Experts of a small language model: width 128, 19.7M parameters.
Below are experts of layer 2 (counted from 0) of a mixture-of-experts language model. Rows are named router (the router's row for the expert), gate (a neuron's input weights, with its number), up (a neuron's input weights, with its number) and show model dimensions 0-127. Each number is 50 + 12 x the weight over its row's rms, rounded and kept within 0 to 99.
After each expert's rows: "gets" lists some tokens that make up at least twice as much of what it gets as of all text; "mostly gets" lists some tokens that are sent to it at least half of the time. This comes from a sample of Wikipedia text that the model never trained on. Tokens count by the router's weight.

# expert 60
router:58 42 49 42 56 42 50 35 46 48 57 49 46 37 47 37 61 66 33 47 46 46 55 56 48 51 54 44 54 69 48 28 56 57 43 21 75 65 79 65 59 37 40 49 45 48 46 60 51 64 33 59 62 58 74 41 32 55 54 40 29 52 51 59 57 66 68 62 29 58 52 42 29 54 45 65 53 66 33 71 51 47 48 60 54 32 35 32 54 71 53 67 69 63 59 34 69 56 44 61 57 51 72 47 22 63 65 59 61 40 49 56 42 61 35 38 53 48 69 52 41 65 52 54 38 48 53 31
gate0:70 34 54 37 62 38 41 60 57 57 74 35 38 59 34 38 24 38 38 49 57 55 53 58 47 53 48 33 57 34 69 61 41 72 46 38 66 74 48 38 25 52 26 64 45 47 70 24 70 33 47 63 42 48 47 68 55 60 50 47 49 50 49 49 52 51 37 55 49 48 61 50 33 67 49 51 55 72 36 63 38 69 45 40 40 59 58 51 35 51 45 37 49 52 54 28 54 66 57 48 43 63 64 46 28 80 47 59 46 47 61 61 33 35 34 46 46 45 63 49 50 45 59 53 54 75 53 57
up0:41 61 52 76 38 54 67 52 47 51 20 68 62 65 56 63 71 64 57 60 57 55 55 45 47 34 53 77 33 62 39 50 67 28 54 61 41 41 33 64 55 43 66 24 46 48 33 68 53 47 52 32 49 62 63 48 54 60 56 38 47 64 50 30 50 45 52 50 54 58 44 32 62 42 53 57 54 23 50 29 50 35 67 77 55 40 45 52 58 41 54 66 65 32 50 70 39 34 46 46 54 47 47 48 67 32 46 37 46 58 40 50 66 67 42 64 57 58 42 61 54 58 46 50 41 40 28 53
gets: "\n", "\n\n", " |\n", ".\n\n", " =\n\n", "="
mostly gets: " =\n\n", "=", "\n\n", ")\n\n", " |\n\n", ";\n\n"

# expert 8
router:59 59 56 46 33 45 38 39 37 33 44 46 44 41 52 52 38 85 43 24 58 58 38 90 69 49 50 55 57 54 56 44 49 42 39 74 30 42 49 39 60 59 44 59 49 55 50 49 46 48 48 48 57 37 63 44 47 66 52 72 66 58 64 47 64 80 49 56 44 41 45 33 46 51 28 53 49 54 47 62 52 43 53 47 59 33 42 44 53 64 65 65 46 71 52 34 72 75 46 41 34 57 48 65 45 53 58 49 25 52 46 58 27 42 34 39 49 31 51 48 61 60 44 53 47 42 52 22
gate0:33 66 34 41 58 30 31 39 26 34 45 65 59 40 54 63 17 49 59 43 58 54 41 48 68 40 45 77 46 64 54 60 47 78 45 56 45 63 31 41 43 48 24 54 52 49 44 55 74 31 57 48 54 37 45 48 29 56 35 48 61 60 59 64 54 66 49 66 64 49 59 52 49 49 32 42 42 54 58 61 46 49 44 45 36 50 52 50 51 55 69 54 51 55 46 63 65 38 39 37 57 52 70 65 32 61 71 47 45 44 70 57 44 35 44 53 53 28 36 55 68 53 55 60 19 43 47 49
up0:38 56 32 45 63 45 43 55 21 47 56 64 53 31 73 63 45 44 44 43 63 64 60 50 48 39 57 56 49 56 64 57 40 68 54 56 45 53 58 57 30 66 21 59 36 60 48 52 63 30 47 63 59 32 53 40 42 40 21 62 45 60 55 55 48 68 40 67 58 50 51 54 50 48 25 50 37 63 54 59 35 58 25 57 45 55 38 52 49 63 66 45 44 55 56 58 56 25 51 52 52 68 63 56 30 75 58 50 30 47 66 56 41 28 40 52 51 30 57 62 64 53 34 43 20 50 48 52
gets: ",", "),", "2", "5", ".,", " ,"
mostly gets: ",", " ,", ".,", "),"

# expert 83
router:55 36 39 50 48 60 62 41 42 46 43 64 42 33 52 52 37 55 46 68 58 47 48 47 54 40 42 43 63 62 34 46 62 49 37 69 54 55 52 74 43 72 46 37 50 59 57 62 40 76 38 46 59 62 39 40 64 52 58 49 69 41 72 65 71 62 60 48 46 64 63 49 52 51 37 55 56 68 39 51 48 64 57 64 40 33 50 63 61 40 43 40 28 58 75 47 48 31 51 59 51 53 59 80 63 53 60 77 25 41 47 55 45 71 46 55 53 64 75 51 72 74 70 44 56 60 59 54
gate0:76 36 38 61 68 57 51 59 39 39 54 50 58 79 59 46 67 56 36 34 54 33 42 45 67 45 63 38 66 52 38 34 33 55 44 81 56 35 53 50 35 60 62 28 47 40 47 75 34 71 56 55 59 61 73 48 81 64 60 42 62 57 49 41 48 37 50 31 41 36 42 37 51 66 48 42 48 38 43 48 49 57 69 48 57 56 63 45 21 56 54 24 48 51 41 55 68 52 65 58 57 53 57 49 36 52 56 39 77 28 56 61 52 52 48 55 49 56 53 39 54 42 43 43 54 49 52 48
up0:61 55 55 42 54 36 33 52 42 53 49 47 48 40 52 54 52 59 42 39 49 60 38 60 62 37 47 35 43 38 44 46 49 62 35 60 50 64 55 72 58 79 37 35 53 68 22 65 44 75 36 65 54 59 39 49 53 44 52 43 44 55 50 43 61 47 60 48 38 56 60 42 41 43 77 64 52 43 46 25 48 62 35 47 67 57 49 57 34 68 31 31 67 58 54 41 60 80 54 60 31 63 62 37 36 50 43 53 47 55 48 43 48 40 39 76 42 72 33 52 53 53 41 20 40 50 46 79
gets: " United", " of", " States", " University", " State", " National"
mostly gets: " States", " North", " County", " United", " City", " former"

# expert 72
router:69 20 53 51 44 29 33 29 55 50 69 53 42 60 56 60 50 60 48 48 26 60 41 56 57 66 44 44 51 56 72 28 42 74 48 47 78 48 46 63 38 85 48 45 60 40 64 45 63 69 38 44 64 49 57 42 45 64 44 29 56 45 50 30 48 70 50 43 39 38 57 41 56 68 60 52 58 55 42 75 65 58 54 49 47 36 56 32 45 63 31 47 70 65 57 31 50 64 42 49 25 60 51 59 47 39 57 65 49 55 62 57 51 66 35 52 65 54 52 43 46 51 59 55 54 45 50 58
gate0:53 61 75 34 33 37 21 34 40 59 48 34 34 52 54 31 62 45 28 45 55 49 42 57 50 81 48 36 44 45 53 37 44 54 55 75 61 67 73 37 32 50 41 54 58 64 59 59 38 51 63 38 45 75 34 47 52 31 50 45 25 61 42 62 50 50 64 49 63 55 47 58 53 55 39 47 55 48 41 48 57 48 67 36 67 38 41 54 62 47 56 46 59 67 55 42 36 49 42 70 36 29 66 28 59 55 53 43 35 58 55 55 48 23 51 56 50 70 63 47 50 57 64 64 63 38 53 64
up0:68 46 43 53 47 61 42 57 42 55 36 70 37 58 55 52 33 46 62 45 34 75 45 43 45 53 64 72 41 48 65 44 55 37 60 61 36 37 37 55 43 45 49 42 47 70 69 61 52 55 40 65 63 54 63 47 64 45 56 79 48 59 63 70 38 70 51 39 69 43 53 39 60 32 54 53 31 35 64 47 58 39 48 55 59 38 52 60 53 46 52 78 33 31 50 46 70 64 61 60 34 61 45 48 59 39 43 64 69 35 36 47 60 54 50 51 56 29 31 43 53 65 34 55 63 19 63 53
gets: " (", "\n", " |\n", "\n\n", ")\n", ".\n"
mostly gets: " (", "\n\n", "\n", ";\n", "(", ";\n\n"

# expert 85
router:77 35 38 52 40 37 36 55 50 18 76 60 41 44 53 67 37 65 34 63 66 53 56 57 67 53 58 39 64 51 42 40 68 64 41 48 51 62 71 47 40 41 50 65 48 61 46 36 38 52 18 44 52 60 67 49 45 46 36 31 34 51 62 67 52 75 47 40 57 62 50 37 42 47 45 67 47 53 59 61 52 57 57 45 46 57 42 50 28 59 35 42 53 43 47 32 69 48 46 32 59 54 52 76 39 78 41 36 45 43 53 67 59 34 36 52 44 46 38 53 68 43 58 48 54 67 52 39
gate0:50 46 39 59 46 57 62 54 38 42 59 43 65 55 80 35 36 51 56 61 54 49 20 56 60 41 38 62 43 65 35 65 43 53 49 81 75 61 48 73 43 68 65 40 71 69 41 41 65 56 34 55 58 61 39 47 54 55 56 31 45 55 21 63 40 60 49 67 38 38 55 55 35 49 41 40 43 51 29 63 70 53 54 55 59 39 36 36 51 58 46 36 59 38 53 51 45 53 45 50 67 59 47 56 35 25 52 71 39 48 36 59 44 65 43 62 39 31 58 37 60 55 44 57 38 62 60 46
up0:78 54 46 46 47 38 51 50 47 59 31 54 65 62 52 53 58 47 58 34 64 37 51 39 33 43 49 42 73 72 33 63 46 60 13 51 79 65 27 38 51 56 64 52 37 59 52 48 78 57 57 54 60 44 52 41 63 54 24 36 53 54 48 47 73 52 44 62 38 51 46 38 50 45 44 43 65 47 63 46 47 57 70 45 45 54 64 42 24 66 50 55 52 74 56 44 52 46 39 43 47 53 43 59 39 51 29 69 34 57 46 68 45 24 51 43 37 71 53 40 40 41 45 57 57 48 47 66
gets: ":", ".", ",", " –", "):", " -"
mostly gets: ":", "):", ":\n", " :", ".:", " songs"

# expert 21
router:68 52 50 60 61 64 42 48 34 42 70 32 30 54 48 59 66 56 49 44 55 39 49 72 67 69 60 44 42 52 52 22 48 69 42 52 51 68 36 79 54 54 33 30 47 42 52 59 44 53 46 61 78 62 51 57 32 60 49 51 35 42 32 49 54 43 48 46 81 41 38 44 26 33 58 48 32 63 56 63 43 72 75 48 55 41 46 48 37 54 73 38 45 53 59 38 53 41 55 35 71 45 48 43 44 35 60 58 58 48 46 62 47 49 27 54 65 52 58 44 68 45 52 43 55 57 53 34
gate0:59 58 64 39 42 51 59 83 44 58 43 60 36 37 52 39 58 52 34 49 51 31 58 67 42 47 59 45 46 59 53 71 29 58 38 50 61 48 42 58 55 63 52 37 32 31 48 60 35 61 41 31 39 51 32 50 54 50 55 49 54 65 56 43 36 49 50 73 21 40 65 45 35 56 43 36 60 60 51 42 36 56 36 68 54 49 39 49 53 53 55 70 57 47 68 46 61 53 38 37 58 35 42 64 67 64 68 68 70 52 57 29 65 54 67 53 63 38 36 47 57 42 50 50 51 78 80 35
up0:49 36 42 48 33 66 50 48 49 60 49 54 49 40 44 46 41 47 51 38 38 45 28 54 63 52 32 52 40 31 55 53 41 48 42 48 37 53 53 73 60 78 60 54 31 43 46 68 49 29 42 71 58 42 49 69 36 49 61 49 56 50 41 23 52 63 48 34 51 38 58 67 59 49 56 69 60 57 34 46 40 58 69 54 56 60 50 64 51 62 48 73 42 30 76 49 64 43 47 53 50 45 22 42 42 46 58 52 16 67 37 33 40 34 46 68 53 41 70 46 52 62 48 44 46 20 49 68
gets: "ed", "er", "le", "e", "age", "ing"
mostly gets: "ook", "rown", "own", "atch", "back", "aid"

# expert 32
router:48 56 49 49 36 55 25 48 48 30 60 43 46 48 57 49 34 84 45 22 68 61 46 79 61 35 35 52 63 59 51 49 37 49 48 69 25 47 44 42 56 43 38 60 58 48 64 42 43 53 51 56 47 29 66 31 52 59 54 66 67 69 58 52 47 81 45 50 37 60 48 27 46 42 45 50 45 49 38 65 58 39 57 45 66 45 35 41 48 59 59 51 46 72 41 34 60 75 52 50 39 36 37 51 55 61 55 54 28 60 45 49 23 59 41 32 48 43 46 50 58 53 50 56 56 42 59 24
gate0:29 58 57 49 57 37 66 71 47 40 55 42 44 31 43 41 48 57 53 22 43 42 46 62 35 54 62 54 60 66 35 38 36 50 47 45 74 63 58 62 47 78 39 50 43 52 52 53 69 53 45 53 49 42 53 48 44 61 70 52 51 67 60 74 54 71 66 51 46 67 53 60 48 57 29 62 40 64 68 39 32 44 29 24 57 43 42 65 47 40 65 46 11 69 47 45 45 51 41 37 40 37 60 35 49 63 34 47 29 54 44 54 55 39 59 61 57 57 47 47 61 53 37 65 37 41 38 55
up0:24 53 67 57 44 22 68 75 41 66 40 51 47 37 49 47 45 51 46 31 45 47 37 58 43 65 42 63 44 50 37 56 51 64 51 33 71 43 43 54 60 69 50 58 62 50 46 53 80 50 47 45 45 53 39 68 48 61 75 49 51 61 49 73 49 62 69 40 47 51 42 38 43 40 38 57 46 75 63 33 55 35 54 26 55 24 52 66 57 39 58 53 27 69 52 64 61 44 36 25 48 47 63 34 45 49 46 48 57 45 26 50 57 37 60 67 53 31 48 55 59 46 39 48 52 55 35 58
gets: ",", "),", ")", "\",", " and", "',"
mostly gets: ",", "),", "\",", "',", ".,", " ,"

# expert 49
router:43 28 52 53 36 64 35 40 42 49 52 42 52 54 53 44 47 61 55 67 56 68 33 53 53 48 48 59 57 48 56 22 35 40 47 45 51 43 49 39 43 79 48 52 58 44 45 41 65 62 34 38 41 44 64 49 39 41 41 33 58 37 35 39 41 72 76 59 48 52 45 34 49 71 32 48 32 59 48 50 90 52 56 56 48 31 48 53 44 27 51 53 60 67 45 37 65 72 43 29 39 42 54 53 54 77 53 65 62 47 37 70 62 43 53 80 57 61 44 55 51 55 43 47 53 50 40 29
gate0:62 56 43 38 22 50 70 49 64 54 55 55 54 35 54 47 56 39 30 54 47 37 46 59 48 53 53 39 54 48 51 41 34 41 56 25 50 39 43 57 33 64 68 65 47 47 32 29 54 51 47 38 42 45 74 47 53 36 68 47 57 42 43 63 31 30 44 83 43 61 37 58 63 46 45 52 74 53 67 52 52 64 54 53 55 60 55 55 55 35 37 37 72 32 59 34 54 50 67 33 39 66 45 53 59 69 55 56 29 37 50 58 58 42 57 58 66 29 49 63 45 48 54 41 56 32 26 28
up0:45 45 53 44 55 66 58 45 71 70 48 63 46 44 41 51 51 55 56 43 59 27 59 66 19 52 46 45 46 44 45 59 36 52 73 13 47 60 55 54 47 33 80 57 37 41 39 33 65 59 45 74 38 30 58 47 32 64 53 68 43 28 48 72 41 51 49 64 35 68 57 43 49 49 51 55 43 47 53 24 28 66 63 57 51 43 76 58 56 56 32 50 43 40 45 54 47 62 45 65 45 41 54 68 60 45 49 56 52 40 40 60 50 47 42 65 32 41 44 66 43 57 54 45 59 29 62 49
gets: "\n", "|", " |\n", ")\n", ".\n", ";\n"
mostly gets: "|", "\n", " |\n", ")\n", ".\n", ":\n\n"